config.yaml
n_experts: 48
d_shared_expert: 0
normalize_top_k: true
optimizer: "muon_variant"
batch_tokens: [16384, 32768]
max_seq_len: 1024
dataset: "wikipedia_en"
Below are experts of layer 3 (counted from 0) of a mixture-of-experts language model. Rows are named router (the router's row for the expert), gate (a neuron's input weights, with its number), up (a neuron's input weights, with its number) and show model dimensions 128-255. Each number is 128 + 24 x the weight over its row's rms, rounded and kept within 0 to 255. Numbers have three digits each.
Before each expert's rows: a language model's description of what the expert responds to. This comes from a sample of Wikipedia text that the model never trained on.

# expert 45
Year digits 9, 8, 0. Third-position digits of years in birth dates and date lists, such as the 9 in 1943 or 8 in 1986.
router:140104139100146121146081146120135091115103138151141144092140117103108174141110133119103096141118141103118119122137149171120178091109176124187147123122121171126119108166132108091109149131125156148157150155148139099141140147138097126112105137156117154089087090125147135111096102138095128101109123122149104150136097087142173161148109076156134148135160140151163120124124135099110100129162
gate0:120085142089128096139137143136141093110127128133104109083135127111118155120189126113104108097133185087110142132109077159138122178097149119135063135129105141115107083123111100120142127100116152140144114111118099135130143149142125097145131176171124153140124122145145148130137106120100129111124121115125161180192095102127152115104129105106119118130152092118150193108110092130105135163124
up0:119130135120129098125128103129142129109159130099102121129135138142154136123112146170132147149145166121137093059105142127106094135095120083144135127122126154137097093114133191119132104079162091113143090150117105136111134109138112153124124125137129137117130136215143110121155094093138114121073110162135105156133119091157138113099106132089142125181119113083113151118123145100090152130132
gate1:112117116113101097161170123138119141145125132124121117159128105152133100124113150146156087103133136137170136152102118101107107120160118112151132136124099139113159173190101107132113106137156184100127122101144096148142089148109131113116151157168163140108168146103124133160083095083116094111157133117118041112131147152064153155120133146111131166119164107138150162124111121128139147122107
up1:194153108124111150123145125117134128133137138118103110135160142115167098099106126134136152132114112136122131149175133123098121127091101125104120097155181106140149117134156104113134148103112157133195141115130132122164134131158099102132148070109073113158110136117107168111127137217128163137185132129115134085114142109132125125122135138140129108080133151136130122167148154102146158115121
gate2:152127140126152116168081120141111109190115135100157134097156144091116129146111108112118137131123161093140147155154135169118149121127177133111128098123159142137179131150142136094095122107147134134119156116165120122126161134132139141104094144088114105108123118079146133147117065123150166110092131089157119103112141137076130113160182144118133148111161090107146132125122166105127110142109
up2:145152150130135111156097092146134134193135138123151145114134132123132135147111115092134151099118170120218155128134137133135165127110135110147145121152148126130200124123143151095098088150128115125111128129127139126111131126165155130099085157146107128099133115117148097139097087149118130094111127142160098111134085143107116139148143118135087130111146142134143125161139159122132101142141
gate3:131144121121166100085123140120177121164130144109148122158075117084129117129159133109128118116125130161122146171105180126128097181112140139133115131137134110153090086163108116150107111175120090094175133088126108128142139146097109123111159143159103163129143118179145112127091088111150128138107152120131174151141120112134067142142086150125107137113135093135133129098109161133108138133168
up3:128117102097152086119128132091113118160129088106142110103120106111127124137144117129109116107136086109090123175119158159148147127142142203122126149133094138121148125110170106090116156144159142134134132149151187151139099158136137134130124156094109153095093154121130123120097086146137143096130142152132159118129139153135135155135120106138116139108147135123099153093091142096138088168144
gate4:112159122130145146091119154068133176131133119125114118085142110113129159096103149117146160170113113153102174096154155100126144164155121095120103140152120148116125150098126130154179112145150094144143122112100087171143102155120128097123152170158157081171102133160077115118153146122098154133157139132118157167113114138126116148115130095134137128143134122106128140123114117097125114149126
up4:095138115121138130101131132138128134137125112118133079125150122131111117103094172153115105130126148167126096158150204118095150078115111109150093116107137143140121145100157098084088165111122156155131202128135181128144075135093145152140137145144137117125126155102120136084106159101118139101141152105134118160080153098115109100112182132069119120125100124119159115122133099122130116134153
gate5:137136167131132113107099115105136158032091144130132111111095123122150123123150110100144115140164103110134138133161089150099114144124154092128099135106139128140088094077117086130112135138098126117128189118140143153171154158150098144133139143136129123146121094140136156105156141060119114162133108105120140134095101145122117133117126063131130120114123144123146100105129113128163133145151
up5:093159102133130127116108136137108119174147113121125125150108134127110144111110128160163122088116113161129138088132150095143157151099123112095156112116083123105127134167165157110139131125148157150115091147103136146073113129117133123151137122123162102093082142117103130110116107172151124083095148151095092180139153150125160116151140183116135113116174120121108134136154155156103118107136
gate6:116086121119128107139107121182127138142103125135157144143182098183108123142111144093094132171144165078185106122140112138145119123110138143121160136088136166124140116107152157117098075112148127133108105148116166133109102145141107125163107162141106146122132152123173106131143144124116130103127145151117151156138116138105180177151126139119137109134200081109118150120110110123116106129143
up6:126142146145113158104110126080136112116141122130121091116075145105144128128121131129148143085113090144076135118115137128126119101136112115116113136180117115117113135141094113125139160139094134127122135080152080143174176096121153141112131081116134121118160128129113151135125119116143107166103101105117153103122130142169089105107096141118138129103108143137116097118147134139132153160130
gate7:124122128114149113142178125115176144105096195147099111129123106113158139119140108140127163129125127157128149108165134116095055150129106146137134122107140125142129193136117118097099173138155169128164122117143165117147142165125103127125127105120098145134137145122182146121144124107122120066099124127137108106128149147139121118124145112115136128146118131172114117177135161111120135084140
up7:143124159101125131079094103149126153147115102115117140127086130108114137145092118133140108174076117095133132183146116136143132108117108125144164112125110143087097044097139101128122094163144078120071164158158141129127114096081104130122127098117171109099112150157126115118124132091122124145118139145144157116187107130148081144102094125143145140119165155168109137109101164110114125174118

# expert 2
Mid-word consonant pieces. Short consonant fragments inside proper nouns and rare words, mid-word, such as n in Chemnitz, aph in Telegraph, ph in Orphans.
router:155157139132097134138141161145180121136197067139072115119127115126170111114115136146110112137136139152111111140113148146119121098170118163121106182155139100171127134111127081100136086131112099114137148120131126126138120139108161142086130165154113130166136163108099094167141107157118179155137155144131148184089145107111126167129123147095111102128056124175097121162132140156094124145116
gate0:098080173118122155164115118146066131104108114118112089166094118112114129103094112102132141143140136114108123134138147146135104132101132107094110190112096121173161074140123099134125147168145144093152125188106059142142108100139143117145104126114153124093107079122155082202106124084132147107168134128079096142116080120131121200141137133148097142106166107130139140138131131090114108102137
up0:098152134142105145114121100119109095116160155123135154115079132127124112135104129111115106113129102130140107175076075130153130116132164143142170099130132149111081119087161150113136131142116110122101119126133145135121102139118129132120101138050155159162126148107081125078100147134102116139205138153141129140182093145094168082076141132110106111143094109126104125149142172105143163150110
gate1:168130119118118097128115127108111115131155114139125168139100123161118102123173153103155129110102138109105125169128147125119155140140065108148166085167141108106104106131143122087138116165106136120127172125178125122123136163146134106146141122126178117118138133115132103119110144102126141130172114132161089169140126149120127109130106145110129144119119086135165086125135136117132124133130
up1:139131089143147128146143154094129097105094102123155140116145101135115155153110134111196120128144117104136142110123181148122134146111086149122107131175157079144085140159111116143136110132119113143125122152130161152142138171125139117101153110117099118117145167160169127143088113120133171116136155124121121173131096150125163203142132112153117141060072145134121113096113139087113147109113
gate2:098112125138135125136119141131112139096122134137167140124126163165142126141156091171110118162117120097118119141114051122120124125142166088117166110141091089167162068122094157116131181156130159154134072151118121117143066135107176116152124081079090132106132103148137081076145110121159148123116108116110126074144154134146147112111157120110104107148123140113105164152134092133123111154101
up2:125101153127117108113178163170095125115123133131138142152131146151128139137144124160164149132146121132080136156148142125148065081144157178126124149156086114148137140175084098132135151131095128074086109150130142100169135156125131102136118078046087148142118136120117147109145131150149116094123114125124143075144158115113132131103151122157128143160122106139115146112134121123107108123128
gate3:136078154119116120154123125142145143105099116165109141160118150126139122066109127136113124167160098083180154133113095124137122115122114108155146115097148140076115114122101175123117144169147175102106151130118123106082154111109173146156131152177191107138117122214099123132128143097169102164111090153089114144104126101101127115127161145123095140107157148112130077122097138136134137127167
up3:121150070142128117131144128143154133128069111099092149127156152127152087159160132100156138161092128111132099134131167086136110099132154157122115137131145121164130142153137165143103107137191127120112131082119135123114148106149157169137136098122126174149089118144108138129124142141128166162122143154102147084138123106112131117126090134149133108167151153154121128119117142067141139114108
gate4:131139106104085102042136133135096128069146115142117111129064161099136134087156126147094111121068111123088113124095147106171060124100147114120115131111128088132139125125132111158122129125126154160108105113116105136129121099125135109153126108145097142157147120170096115106137141104113097137102150111106146135127116146162130120108080160131152140175114136128124170119159134089122120165134
up4:158159109125133124161127160132116101135149142118143136124161084120100105178100106077127142150177119144139157115159064160108172145152104126123108111144139131140129106130114102116133116126121104125137155137160138114112172153122118141160133113071151094127127125158078129140132140145152161099139137102131090148124127104129201093137145105106141121099122138134116151131110145129139142079140
gate5:132112108137116120165104112116139097089134154140156173142073124128121147133143164076159125125109113105147147115147135154169143165158162144160138119171082113163098145136155129161120140094110156133179107134075106161123092141185120075141110126097096135130131148113125107115158120130125155128084135115144163176124124098158136103126119174127128097155074148173137118152122111141096122105110
up5:148151085173132155107139161126167137107074132100123147127131131106137115169121118144125136131176083125117108130132162143131136112135185097095062194101081087116128052110138163155095156153136082152145099125101098118121149130130121157140138140153148117110137113152079125128145130175127145155113131102089122092139139134112144101107113114137112161094116106149125135143121106117152106098139
gate6:133173108104134092146156088116127101117115125133143136139113090117126160087127128168124107134130116130145113150144156140125143098149124110101165168118117134137126071101144140102148097143116126183100164092133138140172125106109162144132111139123113135142104132131112078135134114099150170166151128120156148146191119077141150140165147138167116134119107183139128102089155129156121115155100
up6:106149116102155069148139123088139107150122092117134124142131094132137148068117126144142101111116115151145134133135148142118124112149134110095158142126133148134111084088114135111139136161132122146113187106123129136165161078116172117108108127131160128153114139112111077129132091109146143167173114119177157160175125072150163153150131160180127094101112134169141111095128126170103127153106
gate7:120120160135126152150098137144169147157147103109077167151106099115115131172125135146113111146151117152138149136141154169105146126122142148140104138116122129157132097156125121122107128129127128163100113141137151147129122113156119131114143063123103108093132117130170097117141147107116135126126137080112151192092138126153196094088143144081136080146120160156142127152119114157123142143139
up7:093147151141087151089140168115143124193127086115119132134172097124096131167106104134138129144142135131090186142154144143159118134191089164149121136126109135159137104073126114094138121086136132134126152146132138121135106153112106148110116120115127101127078126070141135109135162110139165141170114116141161111096146126104153134116179118093128129118142116129106132096109091141134119156145

# expert 26
Word-initial single letters. Single lowercase letters starting a word, such as m, f, c, b, plus = in definition lists and = title headings.
router:167088154092126118164140143110154148108100134134130099116123100088179137117138116165111095140168127097104109106134123098150149135171147060122129120154116122134100163087169129180109107121138130132126153110101112126148122129166113108137187106131135127157151144132138104113172084138141120093151181103082124132146132117136113111115114082132102119115117140168118111156112105108175149078123
gate0:104097116127132112131088124114156109120130150135156153097123115088121119178074121111134119114104115125107081127138149132094109141093154082087114106144104134123136169110155114156133129128130136125108089168119112135103158128143124115132124121061120133128105115113142129134108142138102146073147121131159119100133116101142168152143145141139065142122091098122139132117095182088148124115169
up0:102129133086114105103127159149123087100100100115106151127099120116112122160078123141122171135115121119079145124087151116134121117074162120155083155126120097127172120134118134188133099114133138114092157102126140118067159083164104068123086124144096126123159142092166111099131158124145108125117091109121147157079112118132127156088100135128111089153132152172145163117145161140093135135136
gate1:155095147126118113136112125151176126094147108109153093150106167131153135152163127138141106134138119124137180139145162104118129133152148121149145104099092119088086151161067115159117142118116108116129111086141125113120120151132151129105147171141146125116134086138149135129106083117132153140186108142127108159145128096118132100146084136134124124144131129134144105100098127125157193137097
up1:148138138116085110123127112174141154070144162162121144101104142151124113172147132130075155150083104110159182128163100132134089157129152150115129085130125134112131182138161156142146133130097157124115069139134138149108133125137133150156132152158130105141118109163156160111115114096117109113125124157152146142101109134129121077132055192107113177118125158143123141158140098124123148131112
gate2:089135117113124144131113128152128131171138181124157137122135117087111145140151096162180117064144134100120132170125102137130137153132106093135120178134134149162157120174130132124162111103143157148146129162118137146102089190119142142123143081119093135091121124119121100104097131180115168123136117143152145137137121154086163090132161125107141132140134126137134137125111165137140107143116
up2:154110105115149117144136154132126101105168125154153122129110103099135116151155126167120152138164142099097132099104109106106114164134147127118151082122145102143132070122142064072153181134130118148157153135136118121178097099160122148131111129140145138140131134164139117081150107146140126126094135149167124133132152137106127118137115152118102130175095130108146150137140146171157117159109
gate3:149097149109101145125132128085145153101112121150129124156108125179115119103131108121140125118166105165153170098121104077160132115151131123134091093089108153111144113123098119127157184151151116166156099152125098104165113127130129096112133123126115134102127131105128106113137142157099148117115126115136149101120121133104172109095068089141119154125111102135152076124150199135122106209053
up3:128123113182133124130097110139143140131140129085108137119100097107157100110122121150121174121111109149074106148156154132096178146119148134146155138094158112110071167115159125112153092139092107098118177131149184159106152169114109087130135139137154146139084167113166158112163100096154154138124087132111163168145101137135132137139172116137112106120140098120122172150136113112145116123131
gate4:106096160150115118164110086089120134122119139117136129164151181117095156114132098111110170156085080137196121114138093097098112175160102100102180113140152115119115112155123157095123180139167125140065120096143130135157145124104110125139144114134145140123105126128130103141113157147171107139104151145150127169150131092090125135104103126141121151097111113105136097151140116147152107136083
up4:170144114120122136157151141100172136147106094131151123128097127125110104107139141157141146122120181130110127111115143059120099124107128101139120156129144128106145127167152145147130058161119142126133178117133100089134108161183120136139161180107110137101139128115152107088106109127126130130119161138115167123120113129180120125161129095109171138128145197148116111125145087151129147121163
gate5:120076127153139126120159096139134142103114135105123097142163170117140129125078160133120113159063119143098137132135113144132121117126162097110096104121112164076133125102111112147150172178126128122175116112124164093094199134146091151132102083141140108136128143131113176145142071120153163102136127103158143124138108116153148165142126130148126128137138140143120100078161120133111157090123
up5:148165107107160128109143156105152155114154124122129142141134118149084101123121145108117109117103114159132141139091137131082121136150071134125137154103149124118144148114138115134138121134167151071136136134132141133079130134140088148165145135109081128159152138094137095083084080086120131160101147110126089148130145136168129124144084163096147136109122193117089153160151157119143169136092
gate6:147106157121178120142110093116136097170108127120152133093140120149129084120144164137136097081149118118135133099133121113099100096116140114111113135119097160166134121125138140125120136156127134112156116137156160123119117114112119137142148189137103157107095166069123169118144124149111143129110107139113101096160113105136116211140110132091106114149173113109116145131143152101090172126139
up6:103152145110167107162134150111182133096132107116173152104137122141140110165131133148130117150096079166136152115137136130113129139125110141156108127117098133128122168163099146144128125143139131144149107138120131183139152093104134129130131150124165115124107113157086107138168126125150104115120109138100097089116090092120116160151141132141104170088109115131144121135124160148126095144127
gate7:118108146123122114112147093083114123127124135122107110150139105122130139125147139135092083125101107145122111118149121090103172149130129126103109145127126108103102091110126096104158114149078155178115106115172132139138153138100119098131121131133157091138174067132088118106157120131098099147155168105119159132123118107139136107173102117122111169164129118136158122128129126122147151128150
up7:104129125155134107089146093122139069099141103133172161128151131136103129122115143136124124100075129171123119148120110119079115116144156150126105155110147170116116131154111081136118103121084135144133046133138084114117172149087162113134155147069144147115147113166138129122144123150118106180105122095099120105143138096103099158141103111118126095134112126138127119127109120157153135139134